Experts of a small language model.
Size: 8 layers, vocabulary 1684, 21.3M parameters.
Experts: 40 experts in each of 8 layers, 2 picks a token, a shared expert of 128 neurons.
Training: 505M tokens, 7702 steps.
Below are experts of layer 5 (counted from 0) of a mixture-of-experts language model. Rows are named down (a neuron's output weights, with its number) and show model dimensions 0-159. Each number is 500 + 40 x the weight over its row's rms, rounded and kept within 0 to 999. Numbers have three digits each.
Before each expert's rows: "raises" lists some tokens whose logits its average output raises strongly, later layers aside. This comes from a sample of Wikipedia text that the model never trained on.

# expert 35
raises: "er", "ie", "em"
down3:463506574515485512549468535465477481560494456508502535498503582462445530497478460557576503527530449492482478487417494472463496451543504478482478482556499479570532506515428507502503466543557477527450467519448407388567584503521477549549548530476448556493515497481526517497505621515476496527510499552495502459500473477515520475512533477456439510490580464536491470503467436486491535512507501496539515522496561568433528499582497526481540543516535470467421385554482552480535444494444474
down4:552485509474544512517508488471471484515480469468524482483547489461564535499425489488552572519529472533413496502459583498548481442531498542475495487460487461549503454457559530483439511503474417533424515487527516483519569500560496436463481483546475501521534495505492471563454540481515458505494500437501595494478498530462527521516494520472444491558504544508474558493412505527527550580439458566458517498552413457488529442461450487471510469517570569517489457531431593474433576435536470
down5:454550522510486496512561525531459464495492481526490466432552469456522495513416563465515455445505525437449560501507524492418468513536535477533489492497484491554489452524554541580532488465537389449477531514492501487516476479509537589442497494466534389565464605493476521484513459523478532419567479493504436518497451461513419475530444524505453527473501468496441637492468522532462542506435523469511516534469491522471487552507548575458506482487445474447497473503490515473459518476473495
down6:538540459481525403544488498487443462557506462485524579469476425500460462563541457510513509467468542484547530526505462504526451443547474461532499535435540500516465507467450478426541494504525480539488516475523556487461499503492479558509555441494583539476470484533434536469511458575550515472487549565539453508494479474553526462521606519447504565516492489403519513498438489452529522512516504496499382519504441483546539511506518488464545587488464409532453524552477538458463503455548453
down7:483543517459443503445515427461600458584508528528494506518485514437467522489497458495521527474514484443525503409517489493544549457534599550585521547538495487531485598513508468499497536456474492487504540488539571477432540528544460478583450464498523514538576494426547548517537547448494475428529549498528495511549499474411478442531463572536571471535483463543514521529444475534509516505509481518470488462476513494521518472509513529487404573508517446569495500535533513512475526528493583
down8:570462560562474483507429474466547462501466513522427509486458560537432468454568492466611505498543448442443550467455475435423456488485507488517515542491517490442471495527480475507516501440501522602504486529482557489492564467503501563480495447510450479582514543523535530505500512531489511504563453504490451489450525508477545503499485467522472481508452519487510519407456412512520555460489549496556496410456508550512541532539539593502462477507413493466579469554524491493444460507496518
down9:509490449473485519554473516538534450478517484552490502545516534470485494493551475460423408592522462451534528531482562571481467512450534411564465466513534482557540573450496580476535548547487533458528475475457439491511480426441528569555467460498446563474456567580442494498448539500454503533466468470502509464516477466519418468526514511469466524462521427555556503534480499490520524446488455474509518539538483460582522522481446494437503474535544527438528421512524461497507477454523490
down10:481506522499554540532538492557520441509503521447498523506532500413481490485541517514446478513454475386503497564519537521527526468544462470496495515446470555512480465565403489428417499410554572577526437449424546511449507551517530492544428482540528497440521528502580519445495469531476449497501427500536499547521537473538488463517503533567569504496488458463395506469533490491539482438527458469487485530428460501522549446511513500489472452464538474502515454499457543498499479532551441
down11:479585521476483612492507469469507534509561444466579466495476548592426477481512474503562531512466501504478549521486477488478500537471455568528539535454595599553516456549565495538526493539485521486504454530487488529441545539475455513515498455475463507505490536515450565542549513447480531556461496558501531504465506516436500495524555488460550491557560442433455512482436448508505429519484484515431469522547548449514469501499456499446454485519472486431502526598576483525546518483467502
down12:452561398533518431493521463490536529449513575489531454501544464495484450522523522528440499540512429451496521479494490522494405486544530513457495584495506516524529516507471494509409442481432450569487566561470523474522476477508498587463453484492523461530440539478519495535485479509480513482448491513473468522557547450563531475510490357556472550516426584527460501523470536480520516517498483527518496462494460509414432496487528523484521579522532588455490519531510531560466492525545527
down13:476554465537531454485506510480501502485482458480455483550467511524453503509491481567577491485563458491524484578537568525473506410493423546520517511462478497522515499563483519465491405567540479496564492475447509509511461554487555578538518526500477474510472423506480473574488509518452437550475531485491478499583495590470506518528421481521507503546546627477533549503548464448450487509518525551407424505484531537391564474509513481540460486498497469487459489480467569537469497492537490
down14:516537502490523523473510547493517528489542487533435451432593558494431506514555494472536496512493520457547506464533597459472524432443525427534477446460483496539477563587511499447486491523473506535532590515432580535485478537499529412510539517467494469530461448545510548532521546486464494448479500452526469505614486540514544566559484486515471491486607521468555473517489501530477453508426482532475488545421494451543450550479533514490566549494483533475461422462471489490464526481502512
down15:584493561487503502506531465493546485489519542542483478523469492554510563465511578492468508538454512450500486523475493525579471516524568538448462498458402465463499521494518535454543464497487546489535506514506535495507552473553523439499562597566467463539519527493444504438532508458515559441525523528553524490523580485508517484437449517457441586492553495490478455526519501497461515503425564494523524598540452576503517550570527495419548414550426512519468473476541490468482533522550542

# expert 0
raises: ",", " of", " from", ";"
down3:437443498531448448470456523487410525495483510486528603452541508453447574444433434527479492482529492436537561408549544516556562514516543473538576439484500494506559530552524457523469426549529512506465519507465483514503477475501538527435443480423509502535524519485534491535501513448511483545504476508435524543525546521474400512528512454481495481567543516480427532485491515490558553464531565533485534488504585490467603486511525503502513488452447511547510545453558547501504475451492517
down4:496477430535479512520543503579500514483404440450496457434473545524413492515519507494486477437538500455559477522457444474509505484510515511633467589555496491484495513543462441558482533459533530449469536395459453430540484466516499504564530527497498558444552474492512526530555544523453515482527453426530553470503506504471544475476589449512547482575516492538559499487509575482460543487454489546509555479484501489434493486531491459499501466487486463431496502493509538482524525593483452
down5:484484496474498566472463388448443481493552525511445550549467461564557499505438444452456446476425477506473518514520491430454550548497495493561495518537483525492491527524519510478402480467526474523474449489514484527530526478555583449486459430579546419508565407519480506420485525481493550442550551514545506515488518479469509527567519557434501494548514507436569521465515461495577482495490556578445516460490520469510497456478451465452498483464475558516516561443489520527481525485481494
down6:444551528531585536488443549466500501414548473503478403409517480552442472496560446578514581482553556511500526503483474548429480456559512525512434536502592506498496462502463562537506481511444509573431475520527516490418477528515548492475563581458557517504484517488493533515492446503466498460464484481445485491553487560474562541492498535459487538563450492483497440450451479517540525524522511521477477496468434446492485501533475470491465493533479514526474503439479417514498464411544509
down7:440492425525515493606516458506525439462487506559526464562501466505597426492521526479500487513458535462523507503493473518547457473434543481531464469566481525525480451522508460510426483534514515563480477512537573455480556468488468555483489496484553487561467516515454535507552501464461469497538467486540603484550449524510474550459473541471532533483463529510452507526508493501455519480518543493387489503384544519542525556454481524528501412492543471479468429570551597498547511523457509
down8:495528532475528535511467532469457440509507519484540483467540552518525402480474460447504567486456447457529436432516481525472559538518581512562538512564460474472523514460488462413510529524473488550490483473491533437499503536441538499540506513573505509408502584518493436517488457498475496503484494487422497536571497527516495536436497485431542567464509522439547438548479494529478498522542491483487529511544477525603488561526446514420526528509577545511429562493496494475553439516409509
down9:490522486499563435496591542455561406472530484486556507493474514550525556488464499464490514492510531485526534485524493515530495507512515509463454520437455464415474492525519481467526501475612540481525509487495486506500438554459513560543508473431518498483530437518461476481540485529482590548472504499500417534459488572516533458495512537446510490562432517578493515467442467432441571413482463459483553563458542522455506435501488505525507536461538475525524508583479415506435507594529510
down10:561461475506425414498513509475514428548523486488542516506515516476431504500493546503522435513473514521506512516548544448537523480456528512467457474487468531456449538516556509451530511513442444556405472544518439447480461468538549493551458506449545532436542472497536480408431487544531519485480464428556411522495478504541510470530483505534457453555512478516525511503599569552546467518551518473450514526517521477459546544527544474436437520599467506543442520540531486548506524572458533
down11:455462543503453494545535518410514500472465517526492526509534499463516483494457522556443487444430474510574483459490459445577454433536482510561463572517510498528496490490497522462483481450492517425468464494476511509560511517519402521479475569546598528439465533522562532463528472497444554460457497581481507491532469540492547483471517520552504550503460517534485487592471535592522480457511504533585554476477535488496477463536524438541422475509479491445545575539506529542448498552419522
down12:515497504449526576533505441421487490471468495494493511517504520463452506514462472565454534488432495506580519484496500543599556552483514438520504539565491472468518519450575491480507480529488466538488515531490521481509464508475542543440530525505435464465505498563493506546466519448502557482449416456501560482539493500477467455506564476581483468495466434484569424519537566544498432533482480523485481465485455466535391473445509545499510546514498483465395566527469413551434470560494463
down13:471471581516533540489511495506447447453446526597478442501462505607529512475488553426485442477486452484457498539487531522472534507517527463440452563494416477445511522503456531532532410473518503525487566517558506538534529531491504512518497501442490533575509623546515502478538569482565499497510521518543473532451484510506502510494522444525477458514539533479443407518512528550524447505467503516448506503500516485488438516501552541407561429501467496520533588468465570506444519452510446
down14:505541485499545567573495491526488520544543455517513495469484505465481538500480522543519541428494503538570477523500531522377468521473482585490493368504512487523508521525470463491500436485521426490539514488468570509517519484498531444464495488508515488538481472492456461472429457480523442529502485459512468487541557571506544521545529474465470491573486512501565491511534447476481446475461508583519511495533467528501424419455449589522526573479499479448551541445497535585538485566602463
down15:580439531548451520469433553522559540477571516473429521491505476508487500588453531534482533481425536531511538490430455497493574422449506569504448512472453471522557486519519484496464515464532502461494561493524439504491553506551397501542443563546514448526525483491532412492505530453484514475498545544434486438477539445474439465479418453453454489482535466502459520500456459528495549575465542437476543482517509544479467436481503430511487511453490500510534534563537554520472479503531472

# expert 15
raises: "v", "b", "f", "g", "ver", "p"
down0:526413512431488459533454503503548525452517437526507577486563484533597544564587508478499496461464510505513463551470489518575493457503497561499505500548469492528528471507505531534534547538499483522506522557505522481463472559576541628482500436554501468461534526479535519444496553506507566579461517517490509561496578545503504430513532476504468514478500498467455550535498517528441511486497492506474567502423540521545505583438544510496518475504449541485499487517554392540521471491560570
down1:521564499443458453509580573471410586490502461531473537512566482548509563480461482496499470475577479497537466516550513494521501490503494547514515515508421494460486508509552465505524521542415461453486485445440508509531488539506496494468448444517498443502494467534487487562528491544493519593544592568487413501471528504549431507439449449561549517522523595551489523508500502510508525457485449534495537479492549490477506489466514478561520472464383451506522554501438574478478547495460550
down2:435545462430483544487492608528500503496554440482522517434526542492428564528482489448487508453504496525473436501490544541510482560560531493479516475572483467542528548485525532546565449569448423486510511495534576507501528577533466481528482449503521501506506533546515465448476455427475447533600472481592587500479509534530517527514500527486468505519523513490498488555542516551471479529503511506476517477496479532452475520503501501480457451511465481577416458459505509541448504402426399
down3:502571486475487527461494546577472419556502500515474434454484488561506492542437564459479591501525481524532501556474513542458472526559475558580439450485499510516539458543492490492544531552618474574489508428537468464487500537459518517506442438509446535517512487502536533526450530553521500469444510524539516492510513420495529532548522452477516519478456477505473488514533461558521492507496454474449479444490524434465439540512487477454564518482410406491489499506563461401444492458534521
down4:465475492490546501526469519591446559443553446509473477432470417496486471555511534486520540498473408511445491525467521472452511526524496517546463511443493504507480442463571507536533489425565475517469458580476494484512460495496526472487512513527484459520442547512475467547522467504535562471480587526513443526553464533494578554448532497517552563482488564411479511561570500461472470411537523589503489576506484538463563464554534496528499542538470509504496489499457415465538431510520497
down5:497499504510443523538453496456569458484475502539501512521512515448493471509514495488497567572515535564471512582461478512382452533500532435503512546463601492531536490514506499486529534480460536598498574512448501572456546519542435475523548474502512526459435477533446541577553461507493480503490452498509441501587517519567541500519536507519469490518530522518431538480466473442485570528489498598451560526537468446456536518546516543513553446508560506497490526453449486488562464577457504
down6:444546521457523467498507556511451545445526470494469493433443524515486446500461491538534483565460521531533554489549520502470533489479412483545421532423519511546522509539414462510455566516527498493503447533511573455519471475551502505406512490541482424543491479441543500544502538483475419477565585485408500536500513446565445505450537478518532521567557485520435484488451529538460533480495489444541459513486480525506526549468530524582515475562547499525450489467531490452514545474528417
down7:488458485578514448520528450515447568529507415512540482495571500473439498558501497537496477508465527460456538519482372494509505508484523486564496516635520564497497400514513510473604492485408512544456535492449506496506555494477552431530442461489510490507543452503450539485463522518467459547478513471475469524514394533500436494492537522456488468530537494517502495532520507550530555552475554542512533570455563453543543468553512532519488458504537531511503538481434447499516538511494547
down8:522525515504573422530515496433551423508552446487464515498490431535522499519475539463494488484465544431517549498457513483537512430527535420515504522501562493448582519591439484502513444559561527522545482440508513545526538493431499555527441484513520505484486496540525506501460502497505526512521510425507499536520526538490475478448605483480520530494522526521436500464480462511544557469462512402460480482522492530498501568525456368382513545546421455481461489466504516465528471507461471
down9:480544507493514534491521458541527502565558536467463513491459489459471490519484491479488538473474520536434538522521514499535501555513516548536499599554513523457484549513587489526474453484452565512538503493441511537491475473488559473531458451497570424493587542537454523479530417513513491496505457535448474511508534455575470549456519480487498513534507508425608509508417470427473519556545528562398493460421523508449460463531496479491514482431481475485500556553511415472400529481540481
down10:518550422520481493458566515516512551506447492461469469496451458500509484546558568535535469484531493485543464512475492547460569461519536524514527520504465451582473513471466478460536488530458537424468507571589624426526544482513482560505532502550551477525525494519453501460512440542455442553527529460556473485501531525506496572545534451407513486476523520535459532420519487435533456524535485492450542548428507448480467436526496474524503416489519457511476523420500503538430524499503453
down11:517495478482488566436527461537506368518470557545532468467532515506573498482490504508504525546516461471534526474545468529498464556563526470520494434490526515515506476475473467440469480525502372494515518454494588566442449474511536488492527444511497533439522494512456499462500558480527459437533489515513502510421438455517488512542513589508470491486478556497431521497582470527534487497493548471531484529445501500467534510545551505533498631491592521457479533458584527544501510559564479
down12:525433537479451460497514428500485492516572522527542477477461513469511513431483474442446530525457516494491472489538499462432505567494458409563474469504469529557423508514416493494414501534571560564518501478462509456422411468505568477430461557472536554539501509463516511489459517494477513508546446533549533509534544494551466472501476525537502514450523460467456463536495576504490547481505517499430547566509452562400496459471483558475520528520414489456494492423498522476531507518550457

# expert 3
raises: "D", "C", "M", "A", "S", "L"
down3:599441479540484398533476552540501537548530512547527425569525520554522441500540571545568546527475481490479481536530516506505469555433521433473506465513480464466503527535446440460497469533376533477514499424462495392469553552448545525470479520522501520468429462521510565471479508508578492473528464531463482520530531613515552488510459536546474546468506527486525514514501486504459532476487502497510556567510531509477527463521541570489495501514472541468483475516498435482528451489448567
down4:540490477442525490545533535478540485575513493422513555562503481574460496560442464404496450436419526510522532527518517548497527429502520555496521527553493503453475396485525464503502550551520446453480455443479459448531511533465549506528497508549587487464505503512460503477500527545491501555538549511458511509503503491465470482582525545534488545542510481522458530453552557524513436544514530556490438456521425544573464548558433552527507446505505524516464514466512437568506426523520458
down5:537440499501491505538519493452519520562574500484498501447482557509490503530461528559514534549533459432510607467472514497544485489460470518425482461502559518482496497460480476477516567497484407451442493514494502462563533493579491533401519527546487514518564506476459477492497492546518475541530427482486492507484488532483534559543526529512527484408517441601550532439550534607494466453503475547516482509464412454453526485551529435539517551509473573445537497461518517547506448464539556
down6:527537504504500532453478536533455449466528544559422515552562491441535554541595467547508553510501475636480533539550570481523465516446501463512489510473508494493490529502525489494509542531476424513429406527498479525494496560459471487467493498447456535565408449506529456591509529488470517494544508427601464468519565435531454564490471454536529459490463502471495499529435510551485491509565514496506537511487472516501482535479584494523480533539491439503516552438474527471463550528515537
down7:508478508512504494506511581510482558556551470484483562469562488499444550480493427504561419534523435461499498497485522543479540466482451534469546483457559550502539513537516477499540543539446505495503535453473534475455486455452597516495530480479487504471517476507415513531547511441486422535470500509559525502455525417534488533497532563538531529451524540424526528515514530513459450526486479458431458506443498530460602564617477559406424522523492505476472488469455517470513478501500417
down8:527479487484380512452487471432522499427538448474506503472464474504495522482489519587531509505483594547483456524530538501504499534497552524527444500479517472426564570512489485508472462488474565509508451479526498484479517485491540480499439566472430495491464508516521434410500521503456559519501608485598524573563497556562433504555583503465527447491513468470455474570466481490498429442507570555505586526495486473497514523485478436522499532490494491528504509501502455519525409475438513
down9:550475496480471453532521467497534484524522422443515493530519466483467515529517487506498435548495424465471439512509482576480486511474522497470548532533448460484514432552475531459504444526531422528580447503461454523450552454470447529464574455557532517509421477524407501488488493438463438508493459466454489471437494539505430537448526573508519457540482509500516515496432453500574452515475456523551546495498528526535495536528601419486484444508540534539443570507506501458535439495556431
down10:551497527520468486478487599462506524536442434455469507494479549504458519473549487558533555493517521499510568482553541502538464538506553520443496516485548499551547546509510524543607524495454476513568553527542459588446503539442449550516545497533478519464500428524556525503513483484569556414546510497563453483553462532445484484550423537527456543457520513474460506491520517546539466436492480531525454396457536553436559470465478467456509462516457483432515475483425497532513468482533506
down11:436501479511509565540537517530527448449512533534437532480500519472477566469470538546439555515475487505499533525488458443559524460538465497547534492510475529519533539542584431472524491470479497464515480518534511466554538439432534525472513553451456438483472510530528503509485521498586508555471471505538453544527471540493455522562517483483506535566439615553450535462425471464498503473447387430575566511456515481443466540416479517527438524490493456472554496515546573545481490518490503
down12:491467434484501449504480497484492485469477446464501556480625496460553454451523520486508576467500501509554459509453488467483486482546516494538503536446456508471489516543511472472526496616510481465541550482502472575476441552479574518401460527472481493514528496486499548480443501520476500589528466490488426473534447493548530404529507548451521485501516491447454519497532509463515518462483462426490484573470482508392466532545535431558472520496561542520497576533456468533427559519447463
down13:529550539514479510558497501457507513499522474544473486483442470441526517421558429444452543504571534527474433495507536439564519528494478491498510464406529500485561519518444536502459435473460474497494381482422558494573481551492529519479522509519532518462447525427477522466480479456528466533469579424494541482519512474552538533536522577551456458476502508567506485489449416446480508536524463553520461459497533464548455501560427536569515489447481472490441523492489532511426540484481472
down14:475498468408494498532573463453497470471461450492515491520495530411539552487478521523451512431498445469441482545551500510494401472557506416539472579506412547493509488517524497458484516471468590407545508528492552535554516479487578507550529426518522541473489521484476439467530451571417476526551455530523477530523446519501512499509458528511511488482502501512460465515539482474449535522524471484544534601489520540537541540452515455512472462409531520495492497466424529454428484529546492
down15:533457450496518489441581477528535533459535507473489494516434500486506437479535460559498401526492543473494489457492474428511528405500528469510510458455496514473491579533505506546511517423469538496499488506533487502542499508545569520486555509544465466498564460458449553506522525538424504491497485454431498503494498495499574509502481583524513440463574480498461488540518468513478510523498441577477561598496489503431482399503484454521464531495551551480512636414541523474467472502542543

# expert 38
raises: " ", ",", " of"
down3:532521415502473464492467461493493522521606495541467491513482554476451441509440501526535541536447506485464532463482524524566522539504434501484497488491434479536441490481486471549478386491530483512476470509481552498507493547525528531515485472551465476514497481517403504517479465448556582465451567492554565477523550468500562496509428513524489499506500515571541507500560470440435486489492393440452473524493493552495516475524538486496524620505460502540476491523480515452402511577579448
down4:478487568506434549407470471537474396480521514476514523450519531453475462492472536460472472492511485489523503545572468490579504485556456535525506515538427556438533556489494471450532532522417503515461453558497438466546528504431619468494463505524514489516528446526485456509537471515533506553443551508480503528560552569517550555528476485500524503472484437483572472507471488493497513501453576558503526496472453501474538489536510376468450510457555504513500528456558458463539450470453546
down5:499524485492541563449472524525526459485446468554496488455499546478472507441479569455513455542507453606568534471494533507513476492526531519519456498462494417466529458538438475537511492489574481489529521500507540573458495522547593449585500531497471542469496498491468475519538564415489513522489475540497489465533512565553490546454483510517519529495503522472538569492451518570505529552499521544488500489481527521498425487643464532516471418537502475502497487451481482390413551481569458
down6:503444482475432461437489468518475521499418559483528435509529502523519488489489449427482434605507435512491500518419485457546540479508486490441495471481466578474493495490615497437524461490539534547470464493473508467497482527451460540507447531520506472430473525459540505465453499525492486565532522494603551576476500538480477424500531522511496530519505603474518426461425437466497495485501528485543456465505515536458424483457421460479468452585485547518451521496489517540544491486538517
down7:494500523448513509421505511620507480503472524546494549519490541515474442530444566426453509508491477462491518508505409593555482529473470498503485465521489444358594440483505550508505504517480540477523564489510500465493478436443514534461502482485501554453531581517508481527505573472516560551510556553525550503498518477526497445527451474506558471465477444487522505558477495484436537488446529472562450457490573537583537524436436515484468546440474534519528493514503485525484550517474527
down8:518486541480478469584448498532531440485496515493497500507541605521494482511476509507511486493470492572497457494479476489452516477434501458540503545488513483426503492500476538501539467465532537451474499469392478383512495457517527434597533456420565546453458536475500492556443516399506462505442476530511530455548491490444520485579491500482460493500488478481481530598515462547513477526487554502531452496526503490455507481448515486603498519456561547496529446418408475561466461515534492
down9:571512492541569481502562510540489470469471557492514547522456492437504529524501513519556416511558482531414521489574487496547498514510521507479491497480452416472485538555454488550507502512541549414604551518488480456420497489522534460573549407561512466558549474505459535532518507448452483550464495478536515502475557495479458543559496445494434498464540466444541477472500489474462477495531422468498532528542446527532450400513511514499471545521418524574540510481515496526534472455550544
down10:549461526528396480578497509458531481475502495530523497526434575527490474455498491493541549538549482531435503448511508477481471554490502565499498576528498447532458425525494483460505530452574481477563480498485470470546465463509540496504473488580449558448587514537468534469540475531410530441463485544523437582487552579536517509463516480444549477464479497502587525486447493521484501491470503534574492502500466447518468516513469579494550498470542464533548501536515470561549378494502518
down11:540491471523490468534518477482480543475472548474528500448471503439521511476560542534487466531528433465553521479480431532516445464488444438536544473475644569599565525503512480520486497495479469510482557518565470513557473498472490430503513504478551578500511492491496495460501448444461474484513464502528438556560545521547542519431544453437520433468526468502564497592513458465495424482500486537507450456453429504454489466537452545434512461462592518475506478446466560503518484471487495
down12:514517472471485500463515466503497479437536538429535503500420556453481514570525564571500538634510520511510469515468425424522526440425500486486575501544521505529465493541507500447484524467475482501586497528608459479459454467493490478471427488520503549474439504524462507502466492540476465514513455442544524542461477447529514626503498504557499540521476551514418491514520485500447498575438500522483544548521518528503522536519488497532501537491543500556443482506555455505481446490569413
down13:467550529464354478481502479513500483554543544493537463503520450537450446497549506518454512528498451521528490591459523491533454556486471526453563522473540524474509506489500465507438462517553519534441552553526483502466469457515498460536452454489400609567468355477549486493536501451551509507482519514490446532563537459504564500510539489448525451449498469506478537465497482466539472514462477471482538548524509484580470513509541511528458493544480488523530537501548454539409521446486456
down14:483550463469488459490520481555503414471443442557550475492500557554541446520499504458497546513538459556539542520472452481517488409520492504478429497463462477443471543580498516489511505557478456528509514507588529459560467523495498582513465434489495499537446492511517510503473465565512473434496522473499493467482479507423515476530573373504518472514566549522584476433506569429539475500518520495491521523504504550483493561479548497496500539508464594524576503560573480548526432510543498
down15:547527465450498506543556483420426519453523477521570474479458499484488500473516522521536473492553522484508507457474574524586512603449516537470464565546457549529473443533513596453479554486481526519485493535498482415559501450519449435423512487508455485490485508504592454525534525476497571434488475493538485466512555553486496506482529393490464515569515559444502557504459542533481482498542482462441518535437447486465479485506435567510540478554545458514450467506466494462547518476463461

# expert 13
raises: "===", "|", "==", "-", "The", "S"
down3:458488512494562513577537488452493463435495565472480525452474547429486494532505531476501499515388503452453503492430426550522565473454534472453487528505427513485547462477540479531509471518483489456501495520563457445445472440503461561505505509462559504497477520555522463517451482549525573517583474517498463508532561523588537523434609464520484482452490522468483504512561450543534481442527502463566506523498607463486485478530516525546543500581447509508469507462564475473442467470545513
down4:473546455496511518548564447503445425518510434492494495445512466483521523440431607558531428418528557461471479518502532493570462509524556500484511553511443490435531540536471509499481543418530556457561518570466474501494521576481454484455553488515503509504539479565530541448504501434435514552495503501576517504419489576506495507519528505493501495488455530511535460494541485514495483413496438526487509493498428536526521576483519453494447422502398540472482547521530515503441468514461511
down5:473468494529508499486444477503468461446454505518538456521555483459471533529447588517515531523470503492501525489567477536513440450445433472505553498538558484440561458499521522494567512481511466530512519421554506525517492531506496427585505549466480501496568445467466510489486500553395513542470429480493484511575475454464505547537521516477529433449425516477459479503546466438481502498447448539477510489423507564521541488454603523504539490520518444445456534557486582610469464515489516
down6:482483575505511484415465451483563490494520469466517487467563442516503521567467498452454538514536490467524546485496475449556533510518543554462465556478485483502419566458536490444492458518507540422509506478510456519451536517546481512476451446479446426472527554509432532501471550525424510500476452414477429544522603518485480456537459523520429459490551512541476496515396469478452451506541454504513528554467478448481509475504442433543541473465478480494450451480439466539449440532461532
down7:390491585549532450527520511473576516491532539481539439506500484533487557448476483549520546456548531541532498473504468527504476482559478480455541516502437498537557488516440507485523478505480484456493546526504570512496458455473405534521477463507536538467457506518509491541553436536580467561479543483475554574477501560483432520532468459435474418543525508494461538491529491519496467494477506449464497612497503474553464419520537461454520444449505499549605459509413457512470505460475475
down8:593569434492553520425503563488505499486425484524523501419463568529470502487460492474505505463526517474508480523517476476538526591380534568538532436491539553446535518488496505538460435539477456579497484494517457506462522522547535492522471507548435497454497540476523524571522523408427490487548514469425526499485501500494502482534481476491459510419396449533464490496457526535528485529430513454447447521435537520516480450461479489520560497585491539470475499512530531465483463439524500
down9:455544476490461498473511446514481509577537538560533445550452483514439491556475454525539508496469537505492496583471520475535476442524537535402559487439500506555540574468465506445458511550458500527487510527583512522599550518486505435532540505546544544509561525542474527458549470530510502415449455477456539464500485419534502566480503484560458570494409558406514547500458517492506463522560457474490486464533464496538521521528545482466541453474476511492430521486466449486483557533542512
down10:488487479560477498517545508497462503521513489465505413472468533510512533555500584510470501516434502473515499491546479413492527425538428545560492546527547399509496520500487505489476449413470494496518407477547418456542520513507527503517506492524516538521467534454555520505481493503472411471479517466434562510515535429480462434484468413545562405574453481523521510541528577532536501510520437567540442556538424495532502509535490519505527541485512497494527531450561571537544506455517472
down11:498536512495514459506497569551510542542479529457524466495538541485424521474482465426595518455481506421564491461526520548468445499466446472506512501459543530449466399487501507601482495422456438514459525509487547426509547489499490528505508483459468457502453535556541550489491530524507501404449487545512500496474526451478567580530510487487488500548500480520515370505569503451468491496463566473477523515487546425527487423464444554439469523477479506534527506481475463512535524436479570
down12:496513471524565592495446503535385496517448476473452497502475501472536518527552533525459561548488547454496479513502483443501560501592476504541506430494422544442440430567459511468503485485477416505471527490495420476478486561494495521469479504455438485536571493497493502520498532521549441498547463484562498481500523523477520461553538461440465560500491485502538549501467493467579449460452545460487564441515578456556475512461487444475459446431543486460546470512450541525437520473459459
down13:457559474453505537482455488522470431507432513480490472485501530520524548541512471434488428521503441478541478509481471446500463488436585515534512541483495473463525474431573525548538479541492458513510528488453477514543488565486456503533504503513498507459430506510537507549502402529506447500505468525485522529467493412441502431531566477469540490561529483557519543485519484470485461480555480590477590604567613498483502525516459497494522421470420533497463493461484562509541450556457548
down14:536464512488456485525547497489540500625565527396564517481505449521521537471426433495504519498506469423499531457537504543537505589537545506504483438506504545521537477460507497528489424472478577545506570412497469461446538477507498562496494574487525473450478500465472444482570512512538479430483455484499519566491460540525434483462589541543472464425446507407497458510581497526481539503498467542536500479429475504504565467527481516450501559493494485486494496466448484490475477532506460
down15:426440572467537525540521534493486524522530550463473506441524544493486482520480524553436503475515490485510482489455532464439512493468534564444485436467440513463523485491530529405469506555457501515488422456542456515498498559464523446502550619464515490455452483489556583471459498517504527566440543497452528496488565508487494428492458500507525463488486515520510494531552474499422572445502526516454496465578500534512562459544442574510514488545551517499485593500467560476566579556455493